python train.py --n_layer=11 --d_model=192 --n_experts=64 --experts_per_token=6 --d_expert=32 --d_shared_expert=0 --activation="geglu" --moe_layers=[1, 2, 3, 4, 5, 6, 7, 8, 9, 10] --router_score="sigmoid" --normalize_top_k=false --routed_scale=0.816 --balance_loss=0.0183 --balance_bias=false --router_logit_norm=1.0 --init_std_router=0.0202 --lr_router=0.000538 --vocab_size=16384 --norm="rmsnorm" --norm_eps=1e-06 --tie_embeddings="early" --optimizer="adam_atan2" --lr=0.00207 --beta1=0.9 --beta2=0.99 --batch_tokens=65536 --seq_len=1024 --train_tokens=374100000 --steps=5709 --dataset="wikipedia_en"
Below are experts of layer 2 (counted from 0) of a mixture-of-experts language model. Rows are named down (a neuron's output weights, with its number) and show model dimensions 64-127. Each number is 200 + 20 x the weight over its row's rms, rounded and kept within 0 to 999.
Before each expert's rows: "comes before" lists some tokens at least twice as common just after its tokens as in all text. This comes from a sample of Wikipedia text that the model never trained on. Tokens count by the router's weight.

# expert 62
comes before: " the", " a", " his", " by", " an", " her"
down0,198,191,179,205,214,222,177,211,216,247,223,191,209,239,192,187,209,266,206,184,208,199,225,216,228,183,202,156,202,188,197,196,177,179,204,231,205,217,180,186,212,225,199,191,171,162,201,213,168,176,221,211,144,193,217,171,251,182,211,187,189,215,216,175
down1,190,208,194,187,215,213,167,225,189,202,230,198,193,206,202,223,179,207,175,201,167,200,209,196,240,209,235,199,202,186,214,189,184,175,187,226,189,197,191,200,189,260,227,181,178,176,221,184,148,204,182,190,216,187,185,229,192,178,249,207,205,193,235,172
down2,198,209,204,202,206,209,166,213,198,200,227,193,207,200,192,198,196,234,210,185,178,198,205,233,185,190,180,172,204,179,209,180,213,188,193,211,208,222,222,178,241,179,150,188,201,187,188,212,194,199,192,200,197,222,208,179,223,232,199,172,219,201,221,194
down3,178,210,228,203,171,234,218,217,178,221,158,259,224,189,206,199,206,192,190,210,219,210,213,215,210,205,192,197,208,186,155,230,173,202,205,193,216,225,164,178,160,181,238,209,190,196,193,197,203,183,203,187,185,204,192,224,211,203,218,177,214,176,197,198

# expert 61
comes before: " ", " |\n", " was", " January", " his", " December"
down0,193,189,232,189,214,233,219,210,183,216,206,234,174,192,199,202,238,194,199,191,223,207,189,232,205,174,191,200,194,207,215,205,206,213,195,187,202,186,226,226,239,225,173,197,219,189,163,215,230,242,224,177,204,186,166,198,198,245,211,208,198,237,212,202
down1,196,204,199,192,206,190,184,202,190,206,185,182,190,190,205,199,230,171,180,184,179,211,163,208,220,227,238,190,213,180,195,197,169,222,193,241,168,185,192,195,187,217,176,192,216,190,177,209,252,230,186,232,205,194,230,187,202,205,212,221,182,171,175,194
down2,210,221,175,191,179,195,242,206,181,206,231,219,223,183,189,218,185,192,188,198,192,206,203,225,201,198,189,196,206,201,212,189,177,190,178,212,213,207,231,186,206,226,219,200,204,213,188,195,190,174,188,189,204,194,223,191,179,216,238,223,185,195,157,204
down3,182,208,199,209,225,187,217,198,164,188,176,182,212,215,214,214,226,202,204,215,208,218,237,192,222,158,220,224,161,224,209,220,173,208,213,178,181,193,200,231,175,184,231,202,191,194,154,189,193,207,178,189,202,190,179,227,209,170,195,231,208,212,201,213

# expert 50
comes before: " ", " was", " —", " +", " /", " mi"
down0,218,207,206,194,206,174,220,201,169,172,215,214,185,227,212,187,189,181,244,207,206,207,225,175,196,194,169,182,190,182,184,188,227,204,212,190,219,170,242,234,206,164,188,160,221,195,219,191,209,167,189,232,196,194,193,212,241,195,225,187,222,236,227,219
down1,200,231,219,185,241,185,174,209,233,198,189,183,195,200,207,180,222,206,201,215,227,217,197,194,200,180,210,171,199,200,217,176,184,207,223,184,189,185,207,202,191,232,190,189,218,179,185,200,206,182,221,200,188,182,202,158,170,201,200,217,200,192,236,225
down2,220,192,211,176,172,223,178,207,192,185,216,206,196,207,177,182,213,184,205,205,211,183,159,237,216,239,167,198,226,208,179,215,196,209,187,220,226,179,223,262,194,213,200,191,206,198,185,211,194,202,197,196,203,194,218,231,222,177,183,198,220,203,224,188
down3,187,205,208,192,229,186,160,212,184,198,183,210,212,196,226,199,206,178,217,237,187,184,174,176,245,206,184,213,216,182,169,196,176,207,202,239,214,225,198,203,192,187,217,222,218,219,203,227,216,198,199,205,212,218,232,235,198,185,187,209,187,192,203,167

# expert 57
comes before: " |", ".", "–", ";", ")\n", " |\n"
down1,156,230,196,173,201,199,224,181,212,176,178,187,190,224,236,220,210,176,171,167,168,207,183,212,181,211,206,179,179,186,214,212,207,203,210,192,205,209,194,212,193,218,205,203,240,175,204,209,194,212,160,189,196,236,213,214,237,204,182,184,202,160,148,164
down2,199,176,204,214,236,234,188,209,199,185,191,208,183,209,198,218,211,204,200,181,211,221,203,203,212,179,211,203,235,211,180,186,194,197,233,223,191,209,219,195,217,188,177,149,199,166,164,161,245,196,179,234,182,208,208,220,207,210,229,187,217,205,186,185
down3,195,169,193,198,223,213,202,208,211,179,187,192,167,206,218,220,220,176,182,206,223,191,236,190,206,170,179,190,198,210,203,197,253,174,215,197,213,201,144,191,177,195,217,195,233,177,179,187,199,172,202,172,181,230,203,227,188,212,204,171,197,173,233,187
down4,151,206,193,204,194,232,208,194,176,205,175,210,201,191,196,169,208,184,202,209,210,154,211,228,190,199,189,204,186,184,202,217,190,185,243,191,196,201,218,212,162,187,217,172,229,210,192,218,201,190,202,192,208,189,173,217,207,186,204,200,212,211,189,224

# expert 55
comes before: "-", "|", " •", "man", "en", "st"
down0,202,178,237,194,249,198,179,187,212,213,191,165,224,186,216,191,198,208,188,204,225,184,193,207,228,194,234,209,179,216,199,175,203,185,192,195,183,191,191,215,211,246,211,189,206,185,211,199,189,205,209,174,177,208,151,224,194,211,207,178,213,202,199,191
down1,222,200,222,210,226,191,161,203,175,224,213,224,214,163,172,220,195,190,213,228,237,188,226,197,165,217,209,164,186,192,192,206,209,199,202,224,205,210,203,201,205,209,180,192,223,225,199,188,213,224,205,205,202,230,205,191,205,190,159,219,209,203,221,253
down2,222,206,184,177,197,211,238,209,218,197,205,212,176,204,198,199,187,206,190,184,182,189,229,195,221,206,181,174,209,193,191,233,221,218,211,211,201,173,216,219,235,163,189,196,201,203,220,201,261,198,184,211,184,204,184,193,208,180,208,182,176,203,210,232
down3,176,199,178,207,215,216,170,177,184,181,172,193,215,160,215,239,214,208,217,236,178,214,180,171,211,188,188,186,222,191,216,185,216,232,197,201,216,205,222,191,196,204,196,219,203,220,230,197,191,240,229,205,158,206,202,198,214,185,217,224,208,209,194,214

# expert 58
comes before: " |", ".", " |\n", ";", "%", "–"
down0,234,186,214,198,216,197,182,188,239,222,223,196,214,178,201,195,203,188,199,204,203,177,204,227,215,201,203,181,218,180,183,194,206,199,196,180,172,171,207,195,183,205,167,156,185,210,191,181,191,219,178,203,181,169,217,199,175,233,208,195,170,180,187,205
down1,175,214,197,229,207,204,208,204,224,202,223,223,201,212,191,195,192,211,190,214,185,208,227,209,226,197,190,201,208,218,212,223,210,202,186,253,198,225,182,189,239,197,185,187,155,207,214,212,180,212,193,173,172,254,217,212,156,187,211,181,191,186,198,213
down2,210,213,196,243,192,213,214,224,188,195,189,192,195,217,190,219,188,190,217,187,207,186,223,235,210,247,192,225,185,238,185,235,209,213,205,228,218,234,201,185,192,196,230,204,226,225,179,187,254,189,230,208,206,218,204,171,178,213,171,173,211,184,217,246
down3,220,178,197,241,237,177,214,165,240,217,215,201,191,179,200,170,181,181,202,198,205,221,216,200,206,172,203,217,184,172,203,201,209,221,222,197,178,188,178,211,233,200,171,185,196,188,230,232,187,197,205,188,205,172,181,173,211,207,195,176,199,209,210,210

# expert 46
comes before: " |", ".", "–", ")", " |\n", " ("
down1,200,187,212,230,196,199,222,194,198,195,149,187,187,224,169,205,200,191,227,219,186,202,181,176,220,230,205,212,170,203,205,209,203,211,192,182,194,235,209,213,203,184,195,185,203,201,188,222,217,225,204,202,172,224,188,194,202,191,201,197,193,210,226,216
down2,192,198,205,211,219,200,230,202,206,205,178,187,171,174,221,194,194,205,236,168,215,216,197,214,207,189,156,200,202,221,200,191,189,157,186,150,194,181,192,206,198,219,241,218,209,175,215,205,181,201,200,164,237,208,192,207,192,208,224,163,196,220,243,188
down3,231,200,208,226,183,196,189,223,226,201,179,214,177,194,201,218,189,201,190,217,176,191,205,197,157,157,225,217,215,224,202,232,209,224,189,219,183,207,217,191,199,252,216,226,188,211,186,200,175,205,218,202,228,199,210,225,235,220,226,269,206,241,199,220
down4,210,183,187,202,201,224,212,190,202,192,190,228,147,218,204,170,174,175,212,177,202,208,185,193,122,213,218,223,236,220,213,188,208,168,204,204,225,202,251,223,180,232,191,177,197,200,171,202,206,172,217,229,196,186,205,218,187,224,175,166,205,234,177,203

# expert 53
comes before: "1", "2", "3", "5", "4", "6"
down1,195,192,206,222,213,196,202,232,194,204,183,180,240,197,204,223,217,185,185,221,210,192,205,232,263,184,169,196,205,189,192,209,188,181,179,212,215,197,189,189,193,213,249,232,188,152,203,154,185,208,207,194,184,188,179,199,230,195,231,203,207,230,203,180
down2,178,161,236,212,170,213,175,195,228,175,157,218,206,181,233,214,239,180,209,193,172,210,201,194,243,187,200,195,167,189,192,201,167,195,190,205,223,161,198,195,200,196,233,216,215,220,174,205,198,196,160,192,189,198,191,186,200,225,192,201,220,199,226,222
down3,237,186,191,216,199,193,221,205,163,206,189,207,204,210,177,176,182,217,203,174,174,190,190,194,183,211,183,197,199,230,219,200,185,217,206,216,189,201,192,223,201,219,240,217,199,174,202,204,196,173,215,224,185,225,182,217,212,229,225,209,171,189,198,187
down4,178,204,231,194,190,190,188,221,209,182,205,174,219,232,205,189,209,227,222,239,180,238,186,236,181,179,232,195,200,230,214,203,206,162,213,193,185,209,200,197,205,184,214,182,233,210,209,181,167,218,176,174,200,178,203,164,189,180,180,206,197,202,205,213

# expert 24
comes before: "-", "|", "\n", "==\n", "\n\n", " by"
down0,227,213,203,202,193,218,187,198,202,194,199,200,175,193,211,187,245,197,173,184,185,197,204,213,155,176,203,224,177,174,198,188,229,215,242,206,235,181,215,189,232,240,200,220,198,170,226,185,217,223,245,191,178,184,235,181,181,209,179,225,202,203,203,184
down1,200,204,195,221,189,234,191,219,183,198,202,191,202,207,219,225,188,232,240,190,198,228,195,209,211,174,172,141,184,207,193,132,165,204,192,201,197,208,214,203,207,162,197,206,186,207,173,184,246,213,212,210,212,202,192,184,201,191,211,204,208,206,219,198
down2,212,191,195,214,269,196,199,191,175,183,153,193,180,212,206,182,186,190,183,197,149,202,177,184,222,199,202,230,207,235,203,198,202,202,200,153,235,206,221,224,185,225,215,201,198,208,181,190,223,186,201,170,200,214,198,198,184,241,166,206,191,187,223,217
down3,180,220,205,177,182,221,211,173,210,164,174,206,195,226,211,226,179,204,165,219,211,212,219,183,179,201,192,185,211,177,179,199,204,216,223,214,184,176,197,203,199,221,228,231,205,166,189,178,257,213,182,177,176,210,195,189,199,177,202,151,189,195,199,229

# expert 21
comes before: " ", " the", " his", ".S", " —", "%"
down0,224,206,162,249,214,181,185,204,193,221,208,212,205,174,199,202,188,203,231,217,196,208,176,209,235,215,192,198,162,205,199,228,185,202,183,199,206,207,181,218,195,191,197,205,212,208,164,222,177,198,202,207,182,158,187,172,206,206,194,193,191,195,197,213
down1,217,209,210,205,213,211,224,191,220,198,178,193,201,187,180,177,186,175,204,205,210,212,206,151,148,232,210,185,155,195,208,223,197,211,197,182,198,182,204,205,223,212,175,224,157,190,185,208,205,196,166,214,197,232,180,231,195,180,182,178,175,189,202,214
down2,179,190,216,193,221,174,198,228,200,219,212,236,205,230,230,221,218,224,202,192,210,191,210,198,245,226,218,214,162,192,179,192,208,181,223,183,189,191,192,220,212,237,189,189,186,238,228,257,191,210,185,221,192,196,197,177,191,185,197,195,184,172,197,172
down3,193,188,218,204,197,204,202,197,222,225,231,235,195,188,183,185,209,187,182,198,198,170,193,203,180,212,234,227,181,202,223,210,173,222,179,200,194,194,179,180,163,185,181,186,222,214,183,201,161,177,199,195,202,204,225,207,244,169,210,228,194,174,207,200

# expert 18
comes before: "|", "-", " the", ":", " \"", " ==\n"
down0,227,224,202,196,200,218,203,191,212,184,198,191,216,234,214,212,247,213,193,173,169,199,199,242,221,196,193,188,207,221,180,202,213,211,186,210,180,203,231,194,218,194,200,201,183,184,189,229,219,210,190,158,175,186,185,166,178,201,194,181,200,195,199,183
down1,196,211,200,213,227,215,201,197,232,203,165,187,208,197,177,241,181,221,199,252,168,240,216,182,220,205,201,209,199,170,213,197,187,194,168,230,198,193,156,192,213,195,235,192,181,220,198,199,229,180,201,218,197,188,181,192,196,185,225,204,191,195,207,215
down2,147,183,198,196,206,208,183,180,200,176,199,174,220,204,209,212,204,196,200,190,182,229,172,210,145,217,212,187,187,241,231,246,196,213,191,159,210,196,213,207,222,190,189,181,188,189,212,211,180,205,191,196,206,216,197,189,195,198,206,211,186,225,170,162
down3,221,180,171,251,179,190,230,204,186,177,189,209,189,191,192,203,243,195,222,185,180,184,188,216,190,192,194,188,226,234,178,178,204,235,199,178,214,226,226,199,180,216,198,197,183,177,199,181,210,183,210,214,207,208,207,157,180,201,231,208,204,192,174,197

# expert 1
comes before: " ", "1", "0", "201", "2", "200"
down0,214,187,195,221,220,188,197,193,203,181,201,207,231,198,216,207,211,217,222,188,207,144,212,202,156,216,235,199,203,216,251,174,205,189,205,201,181,172,215,211,214,198,200,199,165,202,213,215,240,198,178,235,197,180,191,196,177,182,176,210,212,206,168,221
down1,191,222,214,203,204,187,228,167,208,176,215,224,207,198,181,193,200,207,206,187,229,158,175,215,178,193,187,201,254,181,213,201,210,196,220,183,163,175,222,193,211,165,200,176,184,212,187,193,202,219,199,228,212,182,188,174,197,193,169,199,218,177,233,170
down2,150,203,224,178,220,203,197,183,212,197,159,195,235,217,221,180,213,215,213,176,215,226,160,216,165,184,193,179,206,189,234,208,227,222,186,173,187,213,180,217,205,196,212,188,217,183,191,228,215,238,178,207,190,184,241,205,222,180,210,196,213,148,245,183
down3,151,231,195,211,164,211,197,218,218,182,215,184,216,235,234,181,240,198,194,229,185,190,201,205,247,228,178,211,194,191,200,175,229,193,186,197,194,243,245,183,178,227,180,232,208,201,162,182,208,175,197,204,205,212,191,171,191,216,193,185,198,225,234,229

# expert 9
comes before: "|", " The", " |\n", " In", " He", " It"
down0,199,193,207,212,193,218,236,191,183,203,185,190,208,197,202,219,204,182,213,221,181,194,203,185,222,183,194,202,180,165,184,198,218,209,203,180,164,165,165,192,192,222,212,183,206,211,204,192,153,155,220,172,178,213,182,213,192,225,239,202,209,148,198,207
down1,192,190,200,186,208,185,199,209,225,165,191,172,194,183,239,187,205,190,238,214,193,177,187,211,245,212,206,174,214,253,199,212,196,189,167,241,174,213,180,197,190,234,209,201,197,193,221,214,181,224,223,193,205,179,206,199,222,234,218,199,194,156,198,168
down2,204,198,205,224,152,203,207,216,189,157,188,192,168,196,187,230,196,205,215,170,203,197,187,182,197,220,220,197,191,237,190,195,171,213,213,193,259,209,224,200,221,184,190,216,228,236,206,195,196,226,231,209,202,208,179,196,184,196,189,203,208,176,175,222
down3,177,197,202,196,202,198,213,187,200,187,232,188,180,178,178,169,202,204,192,220,182,191,210,207,206,252,218,279,215,225,241,247,202,205,226,213,174,212,185,204,202,201,195,195,196,198,185,226,200,212,198,191,184,190,180,240,208,255,211,209,166,194,166,150

# expert 27
comes before: ",", " (", "\n", "'s", ";", " was"
down0,220,197,171,162,227,190,184,233,216,211,219,187,208,206,209,199,185,218,194,194,205,208,185,201,196,174,166,225,190,210,186,162,191,179,204,177,174,199,205,197,178,191,213,202,184,180,190,205,190,198,186,177,192,166,227,173,220,158,178,189,181,192,202,178
down1,265,199,199,213,215,201,197,207,169,177,185,178,190,197,192,189,225,180,204,191,188,207,198,186,107,227,210,214,203,199,183,209,213,229,163,209,193,218,204,206,265,206,200,216,180,199,234,219,233,201,244,186,213,214,191,161,224,222,196,188,185,208,196,201
down2,197,225,216,189,181,205,174,206,187,221,194,191,205,174,213,210,158,185,189,182,222,213,190,203,202,194,193,204,159,197,195,197,206,188,184,182,209,205,193,229,177,187,155,212,177,193,181,184,195,227,164,201,205,201,240,165,169,193,182,223,191,208,189,196
down3,173,201,202,213,221,196,188,221,221,199,191,177,204,195,222,187,204,204,189,196,225,244,197,189,197,211,217,251,179,185,226,210,191,185,174,201,191,180,206,190,183,204,192,219,239,219,198,219,221,214,210,193,209,236,169,197,215,208,227,212,225,207,195,206

# expert 34
comes before: " ", " \"", " —", " Green", "000", " —;"
down0,192,173,204,193,168,213,222,200,214,218,197,179,197,206,187,176,177,222,199,208,183,206,203,164,172,184,206,165,195,175,203,229,198,211,181,199,165,218,176,194,207,199,217,209,145,187,214,205,152,212,164,225,204,237,213,203,218,162,252,169,229,169,184,187
down1,249,183,210,194,205,197,195,184,249,190,212,200,180,199,202,196,193,217,205,189,214,169,200,191,231,204,217,222,194,230,246,207,201,204,209,226,218,207,215,211,257,231,170,212,219,174,183,193,209,192,186,203,207,204,196,213,209,191,230,182,223,213,169,197
down2,225,220,244,191,196,190,221,188,203,188,179,217,219,234,215,219,201,197,182,206,193,220,219,211,172,194,218,206,205,182,198,195,187,184,232,167,263,172,214,202,193,132,202,196,202,190,177,187,185,198,223,203,210,214,216,231,220,208,192,204,195,200,214,221
down3,218,211,190,186,183,208,195,192,204,176,193,190,189,201,205,206,192,176,183,223,207,192,158,202,192,174,196,186,211,190,229,187,186,196,176,233,193,192,198,197,240,236,249,174,186,181,229,223,184,204,143,190,203,218,189,199,164,208,223,219,193,152,212,242

# expert 43
comes before: ",", " and", "\n", " in", " (", ".\n\n"
down0,182,204,199,206,205,196,153,183,207,193,179,175,205,230,195,187,200,202,217,208,211,178,208,209,256,232,181,175,196,240,219,200,218,228,159,187,209,212,203,211,167,182,219,175,188,200,200,181,217,203,224,201,190,173,191,218,167,210,182,201,176,192,176,208
down1,236,190,167,195,168,204,191,215,188,168,210,217,215,184,163,185,231,193,215,186,232,204,188,205,204,223,213,218,227,207,174,200,216,220,229,228,180,203,214,221,190,195,185,190,241,202,207,194,256,209,214,189,204,229,217,202,202,230,218,182,232,223,225,219
down2,172,145,182,231,174,208,168,186,220,205,238,236,179,203,195,228,186,225,193,220,187,193,197,214,203,189,189,207,172,193,215,181,212,172,212,165,217,204,189,194,220,219,190,192,187,211,231,192,220,182,230,215,204,220,217,223,188,207,174,184,172,193,233,189
down3,194,175,185,185,209,185,200,203,148,198,186,189,177,207,193,222,206,171,171,177,183,184,220,163,165,229,185,246,203,220,185,220,186,182,205,168,239,235,166,223,233,217,233,184,196,174,210,214,197,196,232,210,219,230,215,211,213,212,186,184,209,247,217,197

# expert 22
comes before: "201", "200", "1", "202", "0", "2"
down0,182,199,179,186,210,196,229,149,194,196,172,240,191,210,168,172,204,222,228,224,191,187,204,231,252,212,181,212,219,190,216,164,203,230,196,163,217,212,204,208,200,155,205,182,206,200,181,194,208,218,197,196,226,205,217,232,190,197,200,201,214,183,200,217
down1,156,214,181,163,214,172,191,180,228,232,218,202,186,220,173,206,220,194,181,220,196,202,198,218,217,215,233,199,186,201,240,191,205,212,194,209,196,195,187,210,175,208,210,160,182,189,199,197,215,220,163,211,199,208,192,177,156,202,203,198,189,163,223,208
down2,215,190,173,191,228,183,234,178,223,184,254,193,211,221,200,162,226,203,173,202,171,171,200,219,181,190,185,212,166,208,249,187,205,198,236,196,189,218,203,207,191,215,154,220,174,205,201,205,228,185,153,209,159,194,177,188,200,220,151,197,196,152,208,216
down3,205,228,241,211,190,219,183,153,199,192,193,166,193,207,193,197,160,198,175,193,212,191,206,194,201,210,209,226,207,190,205,234,188,197,166,172,212,222,189,166,212,187,194,198,181,202,215,224,193,202,144,228,184,206,203,213,203,220,190,184,164,163,205,158

# expert 19
comes before: " the", " a", " and", " he", " which", " but"
down0,183,187,213,169,168,198,212,200,231,182,207,203,176,211,174,217,187,234,206,171,212,193,191,225,191,216,171,220,203,203,179,191,235,192,230,218,217,207,177,191,149,162,207,219,217,203,214,174,222,177,195,226,185,203,232,199,170,185,194,197,219,220,184,182
down1,193,203,218,213,164,169,221,187,159,195,204,232,179,205,197,211,219,151,207,197,192,188,186,184,225,209,199,171,212,197,178,184,216,207,199,162,233,187,221,225,235,200,245,189,218,211,198,203,188,221,190,192,211,202,158,216,215,199,202,187,207,248,194,222
down2,197,223,212,169,226,222,212,230,169,185,194,211,214,200,231,206,217,226,217,191,207,204,208,185,171,228,224,204,178,180,171,206,190,206,259,228,231,209,189,185,224,210,183,193,210,219,200,192,221,224,225,206,192,213,199,207,208,230,188,224,205,209,210,162
down3,220,216,181,196,181,163,217,189,183,230,180,179,194,187,197,229,195,232,201,187,192,212,191,183,173,216,244,210,197,214,219,205,184,158,204,198,211,216,243,208,199,176,213,206,208,180,171,160,192,231,188,180,190,197,243,185,195,217,194,196,197,220,225,183

# expert 52
comes before: ",", " (", "\n", " and", ".\n\n", ";"
down0,218,217,219,199,212,209,185,197,218,187,231,202,225,205,219,185,196,225,160,220,189,229,202,185,201,193,215,154,190,225,185,185,224,189,182,214,192,219,188,185,233,204,204,195,168,194,205,200,211,227,176,204,183,203,202,149,197,182,251,198,207,167,216,186
down1,235,197,234,219,197,203,201,212,165,182,177,202,215,184,205,193,164,218,211,188,207,203,189,210,250,222,203,186,205,220,203,214,188,208,187,195,208,172,191,208,217,169,203,184,179,201,182,191,206,188,210,175,203,164,200,190,204,186,193,223,213,199,197,200
down2,194,191,184,206,192,190,181,191,219,205,194,226,184,190,199,191,208,178,191,196,215,185,219,205,247,206,174,221,182,184,209,213,235,179,210,191,207,194,189,184,174,204,203,189,216,233,164,175,237,202,174,197,198,195,196,224,210,190,227,197,210,200,222,213
down3,207,200,205,204,190,204,189,200,177,177,192,193,207,173,192,198,186,210,195,199,189,190,239,214,140,189,195,233,182,240,188,206,191,209,222,186,214,201,225,180,186,215,211,199,192,209,197,204,197,194,201,201,212,254,193,204,185,246,221,175,212,214,205,206